python train.py --n_layer=14 --d_model=256 --n_experts=128 --experts_per_token=6 --d_expert=64 --d_shared_expert=0 --activation="xielu" --moe_layers=[0, 1, 2, 3, 4, 5, 6, 7, 8, 9, 10, 11, 12, 13] --router_score="softmax" --normalize_top_k=true --routed_scale=2.5 --balance_loss=0.000444 --balance_bias=true --init_std_router=0.0168 --lr_router=0.00108 --vocab_size=16384 --norm="layernorm" --norm_eps=1e-05 --tie_embeddings=false --optimizer="muon_variant" --lr=0.0209 --beta1=0.93 --grad_clip=1.0 --batch_tokens=131072 --seq_len=256 --train_tokens=620400000 --steps=4734 --dataset="wikipedia_en"
Below are experts of layer 5 (counted from 0) of a mixture-of-experts language model. Rows are named router (the router's row for the expert), up (a neuron's input weights, with its number) and show model dimensions 0-255. Each number is 50 + 15 x the weight over its row's rms, rounded and kept within 0 to 99.
After each expert's rows: "mostly gets" lists some tokens that are sent to it at least half of the time. This comes from a sample of Wikipedia text that the model never trained on.

# expert 21
router:27 56 38 37 64 57 53 36 20 48 60 45 56 62 63 66 59 73 79 70 48 64 78 55 44 44 47 66 41 70 44 39 36 67 58 54 18 39 43 28 68 39 35 48 66 54 27 84 66 46 73 80 40 40 63 37 36 42 79 48 48 51 81 36 64 63 70 80 32 32 40 52 39 54 28 58 46 53 44 18 49 45 41 79 48 46 62 22 59 44 60 65 87 52 55 45 48 61 68 65 72 39 62 32 42 57 77 65 42 45 51 37 46 80 32 22 22 26 53 67 50 18 62 67 48 59 54 46 52 19 69 55 35 71 21 10 40 65 30 53 43 27 62 40 55 58 36 34 55 37 57 42 39 52 34 44 25 59 69 33 55 44 37 65 62 54 78 53 64 51 43 56 41 72 60 47 39 61 46 36 39 64 60 39 42 47 36 51 39 62 78 62 39 69 42 58 58 36 58 57 39 47 38 61 50 54 35 29 32 32 51 61 56 43 47 44 37 45 54 54 37 34 17 35 31 71 45 58 61 49 61 42 75 46 77 54 51 47 51 64 68 57 53 30 40 67 12 42 36 67 56 28 57 47 48 39
up0:61 44 58 44 42 38 59 43 65 72 28 54 71 21 43 30 31 50 49 63 47 66 67 41 64 42 44 55 39 32 41 38 74 34 47 53 47 62 55 56 39 97 58 46 39 51 61 45 74 44 43 53 53 50 73 69 69 49 73 52 42 38 27 52 20 48 39 31 57 66 61 68 38 37 32 54 50 46 43 55 57 48 53 51 65 44 62 37 49 59 71 37 40 22 31 21 44 37 58 35 55 47 55 63 34 53 59 67 41 62 38 23 39 12 73 46 55 81 52 50 51 66 60 59 70 48 61 56 64 46 63 53 28 64 99 41 61 45 50 45 44 44 57 47 29 67 68 45 56 26 62 30 48 37 56 72 72 47 42 84 49 61 27 50 72 28 27 50 55 56 46 61 40 38 37 26 59 33 17 73 62 35 56 71 91 56 51 44 38 57 30 33 62 68 61 54 63 40 44 42 08 25 63 49 47 54 30 44 45 47 67 60 52 47 21 29 51 51 35 11 43 31 39 55 61 42 32 58 47 64 39 69 49 59 31 19 56 61 45 59 33 51 52 53 58 72 74 44 37 31 51 33 58 71 42 52
mostly gets: "\".", ").", ".\"", "%.", "'.", "\")."

# expert 68
router:41 51 30 53 47 46 36 43 54 33 46 60 57 48 38 49 33 25 52 62 48 47 39 53 46 37 43 55 14 49 43 64 69 38 45 37 53 65 50 37 63 54 53 53 49 38 77 63 47 42 26 49 48 66 71 48 59 64 58 48 67 29 51 26 55 57 48 48 43 88 43 92 42 52 21 50 71 71 77 43 55 36 56 43 60 52 48 34 47 18 52 37 30 50 57 70 75 67 34 17 42 77 28 62 27 62 56 61 44 32 82 60 68 38 63 61 48 52 72 52 85 47 54 40 75 55 79 37 35 43 54 59 66 43 42 56 53 35 47 56 74 39 75 76 67 51 59 45 37 39 50 45 62 56 60 51 24 66 48 68 53 71 56 51 49 51 22 65 49 71 37 65 61 24 15 45 47 32 77 58 48 37 62 64 42 66 52 42 63 42 31 69 25 13 57 71 55 38 57 69 59 19 62 49 58 48 84 79 49 57 61 34 39 52 55 67 38 24 47 68 31 38 59 47 41 49 47 19 43 71 47 70 78 64 69 64 53 48 54 54 42 55 25 74 34 53 46 40 56 41 52 28 70 36 18 39
up0:84 32 54 47 30 53 49 42 63 40 62 59 44 32 55 59 60 44 46 49 63 27 63 33 59 51 28 47 47 38 61 81 55 49 48 63 70 52 76 24 69 52 49 55 75 70 46 46 00 67 36 45 52 34 65 54 38 56 51 67 44 32 59 27 40 60 60 30 22 42 43 66 34 66 30 59 62 41 44 60 86 48 46 54 46 58 76 77 47 46 47 84 32 70 50 55 49 26 63 49 32 67 55 37 31 66 51 45 66 54 40 49 46 46 51 73 34 63 19 50 56 66 49 37 35 67 40 77 50 48 69 60 54 37 25 36 44 45 58 42 83 64 10 49 48 59 64 50 46 54 35 56 55 25 62 64 45 61 23 53 32 67 55 36 30 28 29 20 45 45 58 31 34 53 70 61 56 66 27 41 57 60 52 53 33 34 70 49 42 31 77 60 36 63 49 60 50 62 65 64 42 59 57 51 68 85 53 47 35 55 46 63 53 51 71 59 56 54 66 83 23 59 50 31 38 73 60 56 64 31 65 31 58 29 65 45 64 68 53 43 44 39 34 55 70 52 34 51 65 58 25 23 55 38 36 34
mostly gets: " MF", " DF", " FW", " RC", " CA", " ITA"

# expert 56
router:30 47 35 58 51 58 46 55 38 47 55 63 53 57 34 33 51 39 51 62 43 72 64 54 62 61 17 24 56 65 53 33 51 32 41 53 62 50 51 48 18 49 63 44 45 37 59 73 36 70 48 51 21 26 55 32 44 51 34 67 57 22 57 66 35 59 75 49 67 38 60 25 42 35 31 51 90 37 60 65 74 43 42 46 48 39 40 88 49 59 29 61 39 47 52 46 54 43 44 41 71 15 27 54 47 57 25 51 60 34 73 53 37 23 63 48 53 74 79 29 38 46 31 39 27 58 49 68 60 65 34 37 56 37 63 72 47 63 82 42 40 59 66 36 47 21 25 43 55 71 62 49 42 49 66 49 47 33 36 38 31 73 76 44 56 58 46 51 17 47 52 85 55 41 25 44 76 66 32 18 72 41 32 53 46 57 64 51 67 55 46 48 60 68 34 53 85 48 42 53 67 57 48 46 45 70 58 42 39 43 35 52 38 65 16 81 30 22 70 52 52 63 59 64 65 67 23 60 42 45 46 71 53 73 26 37 42 44 37 52 43 57 59 70 44 49 47 45 41 53 62 64 74 53 80 61
up0:58 45 46 63 55 53 43 51 56 58 38 62 40 60 40 50 42 29 72 23 69 72 65 61 72 54 25 53 71 40 39 51 43 45 60 37 36 32 74 68 37 54 78 52 52 55 74 64 37 56 42 37 46 21 62 47 69 50 38 37 23 29 65 39 50 46 37 62 29 39 53 88 24 56 57 25 41 39 29 54 49 47 88 52 72 45 57 64 52 48 54 72 11 77 59 27 37 32 94 65 53 58 66 78 29 52 68 28 47 41 83 41 38 52 45 76 45 55 66 39 55 16 35 22 61 43 49 48 49 41 44 38 64 58 43 59 47 53 62 45 76 46 79 57 58 27 74 52 37 50 49 67 48 45 30 53 45 20 41 45 54 54 49 36 60 34 50 43 51 33 56 51 65 57 52 28 49 56 47 32 52 49 43 38 64 41 44 44 33 25 51 68 43 75 33 70 54 18 55 57 52 49 46 62 50 39 47 63 20 71 56 54 24 41 47 51 60 54 49 43 41 49 32 29 12 64 43 49 32 34 55 69 54 25 64 30 62 61 44 45 69 81 71 69 61 69 69 59 35 48 55 54 59 82 72 38
mostly gets: " do", " did", "′", " does", "^{(", " much"

# expert 92
router:41 49 55 45 51 35 51 52 50 17 32 47 51 47 79 62 55 77 24 49 68 14 39 58 63 31 50 31 55 55 63 76 53 31 46 54 51 30 59 23 52 59 67 48 43 58 42 42 45 55 60 78 40 67 42 37 31 49 87 69 66 27 57 56 64 36 52 72 28 66 44 69 32 47 43 55 18 75 66 42 58 54 39 50 56 56 63 25 34 49 56 39 49 45 43 42 57 56 44 35 51 85 52 31 23 34 68 50 69 33 59 36 57 65 47 49 77 47 66 46 64 46 44 58 57 49 46 55 25 59 31 74 60 58 29 75 67 54 52 72 82 48 74 38 63 61 55 46 44 47 44 47 50 72 76 77 34 68 41 52 58 33 47 41 49 29 25 40 55 62 64 49 61 48 53 79 67 68 48 44 58 59 66 61 37 56 57 39 49 77 44 36 01 78 42 38 35 44 25 36 41 46 32 58 60 20 55 58 39 53 22 26 44 33 81 21 21 51 58 46 53 58 69 30 69 57 51 40 50 43 43 54 49 77 47 52 52 50 74 57 18 39 56 62 37 48 42 87 32 55 27 46 51 51 42 54
up0:16 60 56 61 59 53 45 53 42 47 33 58 58 66 61 46 66 43 54 50 50 51 35 44 24 40 30 36 84 30 51 37 60 57 55 52 75 65 49 40 69 36 49 62 69 57 61 75 50 83 28 49 39 49 59 51 31 58 59 42 39 51 53 31 68 50 51 33 38 63 80 44 54 60 36 50 64 69 37 34 37 21 68 45 48 08 41 51 44 63 56 58 51 50 19 75 60 50 50 97 81 44 44 34 36 66 63 54 48 58 56 33 37 77 52 56 33 54 55 67 63 32 50 44 79 67 57 65 35 27 49 59 48 48 57 48 54 42 63 69 61 39 55 85 31 58 56 32 39 76 49 50 34 44 59 29 70 54 75 84 43 43 70 84 60 55 41 50 42 23 56 56 55 52 53 58 50 46 07 24 36 53 50 92 53 43 60 44 46 32 29 42 32 30 47 54 41 30 39 30 26 52 60 22 30 40 47 64 72 57 30 62 34 71 35 49 36 40 57 45 47 29 47 34 55 37 44 60 43 47 37 29 57 67 73 51 37 44 55 64 58 35 68 55 38 68 69 62 72 37 41 39 51 35 15 58
mostly gets: "ians", " They", "ators", "idae", " forces", " Democrats"

# expert 27
router:59 37 51 54 62 67 69 56 57 69 43 69 38 44 48 35 74 31 74 67 45 51 65 21 62 60 61 28 42 52 46 59 61 22 41 47 34 26 43 68 51 51 49 37 72 33 56 45 47 28 30 65 36 78 74 49 43 20 56 54 64 44 45 26 32 54 50 41 54 64 55 41 61 17 41 63 61 37 64 71 52 70 58 41 16 60 27 40 58 75 22 82 58 67 33 46 58 41 27 74 57 58 57 35 65 40 43 38 60 29 29 41 01 55 68 12 43 58 71 63 37 46 31 21 43 29 52 39 57 36 42 22 72 49 38 40 53 62 59 51 66 46 28 42 12 07 56 52 63 31 46 63 60 40 48 45 59 49 43 25 41 51 74 64 27 65 44 47 44 61 36 72 66 55 42 47 56 65 73 21 62 39 39 71 40 53 53 46 59 52 52 47 54 51 46 77 55 79 51 41 43 34 47 39 26 48 71 47 42 50 61 62 72 35 31 55 38 50 51 59 49 64 22 44 40 73 47 32 65 46 44 27 74 55 49 73 56 33 40 49 55 56 63 59 78 55 45 55 61 64 63 60 67 43 61 45
up0:61 31 65 34 47 48 50 34 34 51 52 54 45 56 51 39 61 31 42 62 82 39 48 68 26 66 57 34 55 30 06 61 57 59 47 65 34 61 47 59 45 48 32 42 50 32 37 34 68 49 72 48 56 39 39 67 50 04 65 39 46 64 23 63 40 62 61 71 38 40 48 72 29 57 40 48 40 65 61 41 81 57 60 50 59 52 61 50 54 65 68 42 24 36 54 46 47 43 59 33 34 59 52 49 34 33 71 83 60 54 21 51 34 41 54 47 43 28 57 35 40 42 53 64 51 76 48 53 54 25 35 46 66 42 29 43 19 61 40 49 68 52 41 76 61 79 57 40 54 40 66 47 36 45 66 63 38 63 62 42 52 61 46 46 74 46 55 29 56 30 61 53 45 71 51 67 28 84 63 44 17 36 48 75 49 49 47 20 39 42 68 52 47 43 45 84 62 06 49 55 74 38 50 63 23 54 63 21 57 41 50 67 62 66 26 39 65 55 67 82 45 50 30 68 32 44 49 44 71 43 74 44 62 26 56 49 71 55 70 39 38 24 39 47 31 65 63 29 60 37 78 53 72 52 24 46
mostly gets: " £", "^{(", "aged", " .", "½", " €"

# expert 35
router:21 58 57 45 40 31 70 36 60 20 54 49 47 60 44 74 71 63 27 70 43 48 40 50 67 31 68 44 42 59 41 50 57 46 52 69 47 60 51 53 42 51 58 48 64 38 70 40 40 42 52 46 40 75 26 88 81 77 64 36 31 52 40 50 60 70 35 76 74 36 57 51 33 77 45 44 52 50 44 33 36 44 46 50 66 47 51 58 49 41 35 45 51 43 41 74 30 58 51 43 67 30 71 53 25 35 41 58 38 24 53 25 54 37 41 49 53 36 48 19 36 58 29 32 70 35 68 80 29 53 52 49 21 37 55 19 48 56 45 35 35 38 44 48 64 30 45 78 58 51 47 56 62 42 44 49 47 51 56 57 15 44 67 58 14 51 43 60 57 52 40 61 63 37 55 63 66 27 62 29 44 49 32 40 56 80 58 51 63 62 68 52 37 38 56 49 31 62 74 38 29 46 67 48 34 59 74 39 27 90 48 58 72 54 57 82 28 61 47 40 44 48 57 35 51 46 48 28 31 57 62 56 35 43 41 52 67 52 39 50 79 61 71 26 35 18 21 54 88 72 28 38 71 75 38 43
up0:74 44 24 42 54 80 74 47 64 71 31 45 51 33 33 67 50 61 41 52 41 47 45 30 64 29 55 76 55 71 35 64 46 45 43 69 50 54 52 49 40 59 21 60 77 44 54 62 54 52 71 57 69 48 79 50 61 44 38 41 70 56 47 42 70 38 85 37 36 55 63 66 68 52 53 27 65 59 37 49 61 48 59 45 32 67 44 54 54 39 39 53 45 03 53 34 62 43 33 42 38 25 70 33 42 62 42 22 25 35 59 51 00 59 40 17 75 46 59 59 42 23 56 32 64 32 59 62 73 33 58 48 57 66 36 30 23 51 55 61 65 38 96 39 51 74 71 57 47 47 55 29 52 52 33 39 37 55 50 62 44 47 49 44 39 48 31 61 25 47 58 58 46 49 65 66 58 39 49 64 45 74 33 49 55 42 51 40 56 41 51 59 68 45 43 56 49 70 73 37 40 51 55 58 47 49 45 71 30 65 50 55 62 51 41 57 34 14 45 68 54 65 65 53 37 37 71 55 86 44 29 33 02 54 40 53 60 44 65 60 53 61 18 27 48 51 40 68 53 55 69 60 44 52 28 77
mostly gets: " ?", " Pts", " Pld", " Goals", " Votes", " DF"

# expert 110
router:19 42 46 64 67 59 54 51 26 54 32 35 54 56 40 33 53 62 70 42 52 27 62 52 57 35 23 50 32 51 19 34 47 44 53 74 39 45 38 39 66 41 16 33 64 45 63 75 32 71 55 55 64 59 62 46 48 85 56 49 66 75 44 33 33 64 69 57 59 70 54 53 41 11 24 71 41 36 31 49 63 65 50 78 53 34 59 60 59 53 43 35 65 53 44 45 63 69 58 20 42 55 74 60 45 23 43 34 52 35 44 44 40 46 42 42 44 28 62 82 65 49 56 57 62 51 71 39 61 36 44 45 37 63 54 19 57 49 49 44 58 34 36 50 03 32 56 58 17 22 49 39 33 59 51 62 56 10 50 59 50 66 49 76 48 50 72 73 50 73 39 68 40 68 63 49 48 76 40 18 44 59 64 41 72 44 50 50 50 63 58 59 48 63 63 54 58 69 38 28 54 45 46 69 43 54 65 35 25 54 68 36 75 46 43 51 49 33 68 31 39 28 43 40 63 53 58 32 53 57 44 67 66 78 55 70 34 57 46 51 19 63 35 65 72 49 77 49 38 58 67 24 63 47 64 78
up0:24 63 38 35 39 53 64 56 35 43 56 47 61 65 72 68 73 46 34 80 46 40 50 41 47 41 62 32 52 69 60 47 43 69 43 21 50 55 64 56 37 43 48 44 55 60 17 44 51 34 76 60 33 40 38 26 75 54 46 33 48 32 75 53 63 47 54 93 24 48 49 67 58 27 19 36 32 28 59 45 44 43 71 50 70 49 63 74 65 37 54 73 57 63 66 69 19 56 45 47 69 71 42 40 29 45 52 53 30 43 71 41 49 35 55 65 32 50 68 46 62 40 48 30 59 64 59 75 52 35 33 43 44 24 45 49 66 53 62 58 58 40 49 28 24 70 17 44 56 58 51 59 44 60 40 34 46 12 24 43 62 64 26 49 55 37 34 26 60 76 44 41 02 57 44 54 48 58 46 50 52 74 60 55 45 46 40 11 44 65 44 64 34 60 50 45 58 29 33 57 67 72 36 64 51 54 43 50 67 47 59 48 04 35 61 29 44 52 73 66 33 72 41 63 75 64 45 51 47 34 70 32 49 57 57 40 66 54 63 42 56 58 43 40 82 56 50 67 57 59 60 33 72 36 72 36
mostly gets: ").", ".", "\".", " .", ".\"", "°"

# expert 29
router:54 56 80 60 44 81 57 32 45 28 20 57 66 27 55 74 69 87 44 20 59 49 54 56 42 47 53 64 44 47 66 67 53 73 25 24 40 64 51 66 23 69 72 47 70 56 54 56 57 60 27 37 53 54 52 44 20 49 29 38 46 48 79 58 47 48 61 63 24 73 71 35 59 69 61 72 22 47 71 37 47 27 41 51 54 56 62 38 51 25 36 87 32 31 45 45 53 50 29 53 79 64 82 37 38 38 61 54 43 32 54 46 42 48 61 39 66 56 30 56 37 73 34 60 55 46 27 50 46 51 71 50 74 37 60 58 37 32 60 62 40 65 38 36 26 59 42 35 46 41 60 52 37 41 34 51 36 62 72 44 56 40 63 32 45 53 26 45 57 72 35 35 38 44 45 53 53 54 38 18 50 54 67 71 47 30 76 69 36 55 43 71 79 50 22 49 55 68 61 41 62 69 67 67 54 66 40 46 44 23 74 44 41 63 57 61 81 58 55 74 65 22 67 61 43 56 50 23 59 60 62 39 35 58 48 50 37 40 43 44 46 22 62 59 39 49 27 55 48 53 22 18 58 35 59 37
up0:59 46 37 56 70 53 49 16 74 57 50 41 46 30 58 56 59 63 58 69 49 61 71 50 44 53 60 66 39 39 43 41 43 28 33 59 37 53 56 62 41 60 57 45 40 60 42 61 67 55 38 48 31 34 58 62 75 65 44 46 73 62 65 75 61 57 51 46 28 46 57 48 46 58 30 60 47 48 43 47 42 56 76 37 41 65 40 41 35 58 67 70 76 65 41 69 54 43 76 60 53 82 50 45 35 45 57 61 87 42 60 51 47 47 75 16 10 15 75 53 48 31 89 73 50 46 62 23 24 64 51 47 56 53 45 62 42 49 23 31 67 53 72 35 30 61 54 35 47 76 51 63 36 45 62 63 51 09 34 47 54 68 26 38 46 49 43 31 46 29 48 57 47 39 36 54 75 41 43 54 19 73 19 38 85 60 64 38 21 64 37 57 70 65 45 40 61 54 54 58 44 70 34 46 38 95 67 39 33 85 43 34 54 54 45 41 67 48 40 47 50 64 58 38 40 52 36 70 56 67 38 65 67 28 46 58 35 44 59 44 51 33 72 41 64 38 36 57 43 46 49 52 42 77 21 29
mostly gets: " Angeles", "ization", " Olympics", "oral", " online", " federal"

# expert 48
router:42 59 49 69 54 18 59 74 45 31 46 68 41 72 57 59 64 59 49 22 40 72 53 48 69 57 77 68 59 25 53 58 33 44 54 63 40 61 18 46 58 42 49 62 77 63 38 25 47 80 39 25 47 35 43 39 39 51 63 64 63 63 71 59 51 48 50 43 43 45 49 34 37 64 41 64 31 25 55 51 24 30 58 27 69 29 37 36 54 65 43 78 62 29 53 42 36 36 26 35 34 64 53 53 39 46 50 34 45 71 42 43 75 61 40 39 41 57 28 61 42 76 32 24 69 56 44 77 62 68 44 44 84 45 52 42 30 44 55 69 57 63 59 55 47 41 79 56 40 40 18 55 44 46 61 35 26 58 66 53 32 63 51 43 48 47 65 54 23 50 70 42 63 40 68 50 81 48 22 51 63 71 78 52 26 51 69 39 51 51 43 18 54 66 59 56 67 58 36 62 55 55 03 77 48 55 73 59 51 59 46 28 42 56 57 52 31 45 53 56 36 40 65 40 52 29 19 35 61 66 58 53 39 56 50 33 62 52 66 48 50 33 61 59 40 36 50 99 66 49 34 27 44 53 33 71
up0:39 43 46 55 52 59 63 49 16 41 40 54 52 31 85 23 45 38 43 55 71 40 74 53 46 54 38 62 35 73 72 50 40 49 55 42 14 43 18 25 56 33 52 46 58 54 37 75 83 57 37 41 59 51 41 56 59 08 85 18 56 50 31 69 60 69 22 33 52 45 54 25 44 52 70 58 64 49 62 55 37 54 46 43 47 36 41 59 54 35 52 37 56 56 40 51 45 50 32 73 56 58 74 62 26 55 31 67 63 57 71 71 60 60 50 32 73 51 00 81 62 82 66 64 43 71 46 79 46 58 43 35 51 53 58 43 27 57 55 46 31 58 65 46 45 48 64 69 45 57 27 41 50 41 60 29 50 48 56 50 25 51 66 33 41 59 65 43 50 44 49 61 43 34 69 36 46 51 40 60 48 40 36 72 28 58 82 48 29 48 60 80 56 39 25 67 70 63 55 35 53 55 29 18 31 44 59 50 54 38 72 58 55 69 52 46 30 10 71 51 30 58 61 34 35 42 47 36 51 64 45 37 70 48 71 50 59 79 63 43 51 50 34 69 29 34 36 48 44 48 55 39 58 45 70 39
mostly gets: " medalist", " Squadron", " receptions", " charts", "weight", " lb"

# expert 119
router:45 42 50 70 50 50 55 47 55 48 46 71 59 53 61 65 58 57 36 28 52 63 27 48 67 08 52 64 55 47 63 63 32 69 40 39 34 60 37 53 58 62 59 42 34 55 17 53 38 60 43 78 60 41 25 42 35 49 28 50 69 58 71 63 48 53 59 92 31 49 68 42 58 65 68 31 12 49 60 76 56 52 55 38 60 37 66 24 44 63 59 63 55 40 51 68 71 66 39 35 40 49 60 25 52 37 62 61 32 43 44 26 65 51 29 52 61 61 75 68 72 52 39 43 55 22 23 54 43 45 36 18 72 50 38 54 54 45 45 53 57 57 58 58 56 54 64 55 36 40 42 35 80 92 38 81 45 50 55 57 46 33 61 15 67 70 48 52 32 83 59 43 46 40 52 48 46 61 44 42 54 26 34 28 70 75 44 66 75 33 48 57 21 34 39 70 62 53 58 37 59 33 56 61 53 51 52 68 25 17 51 46 41 36 56 46 40 51 73 78 69 68 54 17 48 12 48 18 50 59 45 55 45 49 68 40 57 46 76 49 39 57 51 42 44 41 81 56 45 51 36 32 29 75 44 44
up0:65 55 27 51 49 58 68 72 46 44 57 57 76 46 70 49 65 64 53 53 66 39 45 29 70 62 55 76 49 48 34 17 50 59 35 62 39 35 42 17 33 41 48 46 43 49 42 27 56 36 35 73 48 58 45 78 53 38 63 61 52 52 38 48 37 63 74 42 75 53 45 48 79 40 61 71 41 48 46 72 50 44 52 52 31 50 61 41 40 65 13 64 78 74 58 59 47 30 41 57 48 36 66 60 48 58 59 13 52 35 85 56 65 44 28 51 13 15 56 69 61 37 47 26 57 52 35 17 66 63 31 56 63 70 54 68 46 22 46 60 57 62 56 53 68 63 67 50 38 49 29 50 58 70 73 18 75 34 47 68 51 43 11 35 52 50 75 49 53 55 52 19 36 60 52 46 42 31 22 37 15 40 50 47 51 69 42 44 68 55 54 40 54 48 50 62 43 34 50 66 47 65 72 29 34 56 81 54 47 39 40 51 55 54 64 67 50 21 52 65 52 34 65 49 22 37 97 33 70 53 55 55 25 35 42 60 59 61 51 70 44 42 68 38 48 47 47 49 27 56 38 49 52 64 38 32
mostly gets: " School", " University", " House", " Company", " Academy", " Museum"

# expert 42
router:46 57 62 38 51 41 48 56 63 49 45 36 57 09 51 72 69 77 38 55 60 82 42 64 44 23 39 35 45 41 54 44 28 34 45 55 51 50 69 58 52 39 51 31 46 59 62 34 66 44 23 43 53 53 57 35 43 51 39 65 58 55 29 46 64 37 64 46 38 64 36 33 59 66 60 38 29 30 55 73 60 66 39 62 94 40 91 57 42 26 62 92 48 36 14 57 46 50 52 80 46 91 41 52 38 58 31 66 42 59 51 28 22 32 46 60 37 44 62 60 49 29 42 68 45 23 41 61 43 58 49 49 21 57 39 56 76 52 54 59 67 52 57 56 39 49 58 36 54 63 61 24 52 47 62 67 39 26 44 52 68 25 69 29 67 41 47 52 35 61 47 74 45 44 61 69 63 35 50 45 65 69 69 61 48 40 46 56 41 49 53 78 56 43 34 46 45 33 45 65 51 52 45 54 59 68 21 41 54 30 84 56 37 49 35 32 50 62 49 48 39 48 51 63 47 72 62 26 64 53 32 43 26 43 65 42 59 50 37 32 85 32 37 72 20 59 29 91 40 50 31 50 70 47 68 25
up0:75 39 39 55 34 66 50 37 20 55 63 16 66 44 57 63 56 75 56 34 63 62 00 52 67 56 71 42 53 22 62 19 36 49 69 28 34 47 66 47 40 60 35 53 43 22 53 23 40 54 52 49 49 53 47 38 78 60 43 44 49 48 38 57 76 48 54 52 71 57 47 58 73 45 41 83 65 32 28 48 26 81 56 24 50 49 54 34 70 48 43 74 42 62 39 45 59 63 73 48 43 54 59 63 41 63 55 32 33 59 52 37 07 49 51 86 29 57 78 20 49 44 41 54 63 58 59 47 54 39 49 56 59 52 04 40 64 58 45 42 58 67 71 49 65 64 36 39 92 53 58 75 29 35 49 47 58 38 63 62 57 58 51 57 42 14 75 52 52 34 59 41 53 40 72 37 41 49 60 58 38 81 49 46 45 49 47 30 34 71 56 37 56 54 56 42 27 39 68 58 22 46 35 60 61 76 74 55 57 29 49 38 29 53 50 44 25 42 75 42 58 37 51 86 71 66 51 44 46 56 41 56 30 62 44 54 56 56 72 36 45 40 29 72 40 55 35 59 43 56 50 49 58 50 32 43
mostly gets: " wife", " military", " daughter", " Catholic", " professional", " brother"

# expert 54
router:44 58 43 53 54 57 53 61 35 58 65 33 31 35 63 70 43 78 47 56 49 68 61 61 22 50 51 57 44 59 49 61 32 72 51 60 52 26 46 37 72 45 34 42 62 81 31 69 47 27 58 35 39 39 34 61 39 27 45 44 16 66 67 29 72 65 48 52 35 42 41 63 63 75 35 36 56 43 65 20 68 50 65 54 63 45 54 40 58 46 80 60 74 37 62 39 39 65 26 53 65 51 52 42 82 72 33 64 60 63 70 36 57 65 43 71 40 50 55 52 57 68 84 64 50 73 66 66 69 35 48 51 62 71 23 41 56 65 14 49 50 30 71 53 41 58 32 36 47 43 17 51 35 67 64 46 57 29 46 12 35 56 19 64 62 32 58 35 63 39 58 40 37 60 24 54 25 43 40 45 16 40 58 64 62 14 26 40 44 56 47 37 19 60 51 69 69 63 49 62 57 68 61 59 52 29 30 28 51 28 61 40 34 51 32 50 40 47 61 68 36 54 56 68 63 53 42 34 59 45 70 35 46 28 64 69 69 47 70 48 47 56 66 73 20 59 45 62 66 57 26 53 33 51 48 45
up0:28 28 46 45 44 31 48 65 55 55 56 41 54 65 69 53 56 77 88 82 64 52 49 63 30 73 45 47 32 44 71 82 56 43 64 19 27 70 51 46 43 47 41 44 59 72 59 47 73 40 52 46 40 41 63 36 78 41 53 42 30 46 72 53 47 60 48 39 51 39 64 43 66 89 85 57 29 45 60 47 30 42 59 46 53 74 28 52 53 55 77 18 50 48 49 69 42 44 39 71 56 48 25 52 66 55 46 39 31 36 35 34 57 62 45 74 55 51 50 36 46 70 78 43 48 46 44 20 55 32 55 16 56 47 47 75 38 70 41 86 44 27 64 66 26 33 21 51 54 26 80 59 34 54 46 30 37 56 44 34 42 52 48 54 66 45 47 47 22 41 67 46 70 60 35 34 41 44 56 39 20 78 50 53 42 38 40 44 42 52 43 64 31 29 21 49 59 68 71 52 42 53 62 26 57 56 35 38 36 51 48 24 42 40 82 55 53 60 76 40 57 84 24 46 31 52 46 70 33 52 44 50 26 38 36 24 69 50 84 54 47 53 64 49 41 57 52 42 50 46 46 58 29 54 36 48
mostly gets: "\".", " However", " which", " They", " but", ".\""

# expert 125
router:55 52 68 80 54 70 39 58 51 56 56 56 59 54 63 42 83 38 54 50 39 35 22 60 48 40 42 48 65 48 30 36 44 57 49 73 28 69 33 68 40 39 46 46 63 63 46 28 43 54 58 32 51 52 70 63 28 28 45 25 24 52 59 42 30 40 52 73 26 38 33 37 48 66 66 73 51 47 53 74 42 56 68 51 45 22 36 57 49 62 58 55 50 68 43 58 34 35 42 42 23 47 54 27 67 44 87 53 74 68 51 59 46 51 38 28 83 64 61 47 73 41 38 53 66 82 40 58 65 55 55 50 49 63 49 60 34 30 26 46 40 52 41 30 66 65 76 55 71 28 55 30 71 51 27 61 66 29 56 43 34 65 62 10 42 55 47 64 35 77 32 33 35 44 42 92 50 50 09 56 35 56 43 64 41 71 82 51 66 33 56 56 38 46 42 64 38 36 43 38 44 21 35 66 48 67 68 59 59 40 37 63 54 70 27 58 68 20 52 67 59 52 71 81 62 68 63 23 32 54 49 41 45 56 42 70 45 46 63 33 64 43 30 20 57 51 61 41 51 53 49 43 37 62 30 60
up0:64 51 45 28 59 47 55 54 61 51 35 42 54 49 37 54 56 75 24 55 64 67 57 53 58 30 44 71 49 39 49 45 76 54 65 65 39 33 68 46 55 44 44 31 35 29 53 76 99 46 59 57 23 31 58 67 39 60 50 41 30 51 49 57 51 59 32 57 38 53 72 58 63 45 72 56 40 30 29 73 50 59 38 74 37 54 82 36 45 43 50 58 58 59 53 77 62 34 33 54 62 78 56 35 29 58 55 57 27 59 27 76 43 35 32 27 52 93 46 32 69 75 32 43 67 54 31 46 24 38 35 48 30 67 60 45 31 69 68 68 19 61 83 74 42 30 53 54 28 43 55 45 45 47 29 57 39 43 18 73 40 75 45 38 34 39 51 54 31 53 61 45 39 62 60 58 64 53 39 83 65 46 28 17 50 40 63 54 50 34 40 49 40 49 31 82 51 73 47 71 59 46 35 23 68 55 63 41 83 36 68 59 44 49 47 66 62 40 44 63 60 34 49 39 59 43 68 33 38 50 47 40 51 69 38 41 36 52 42 66 30 49 68 48 53 29 70 63 29 61 74 62 33 38 38 45
mostly gets: "Personal", " Species", "Scientific", " Binomial", "International", "Other"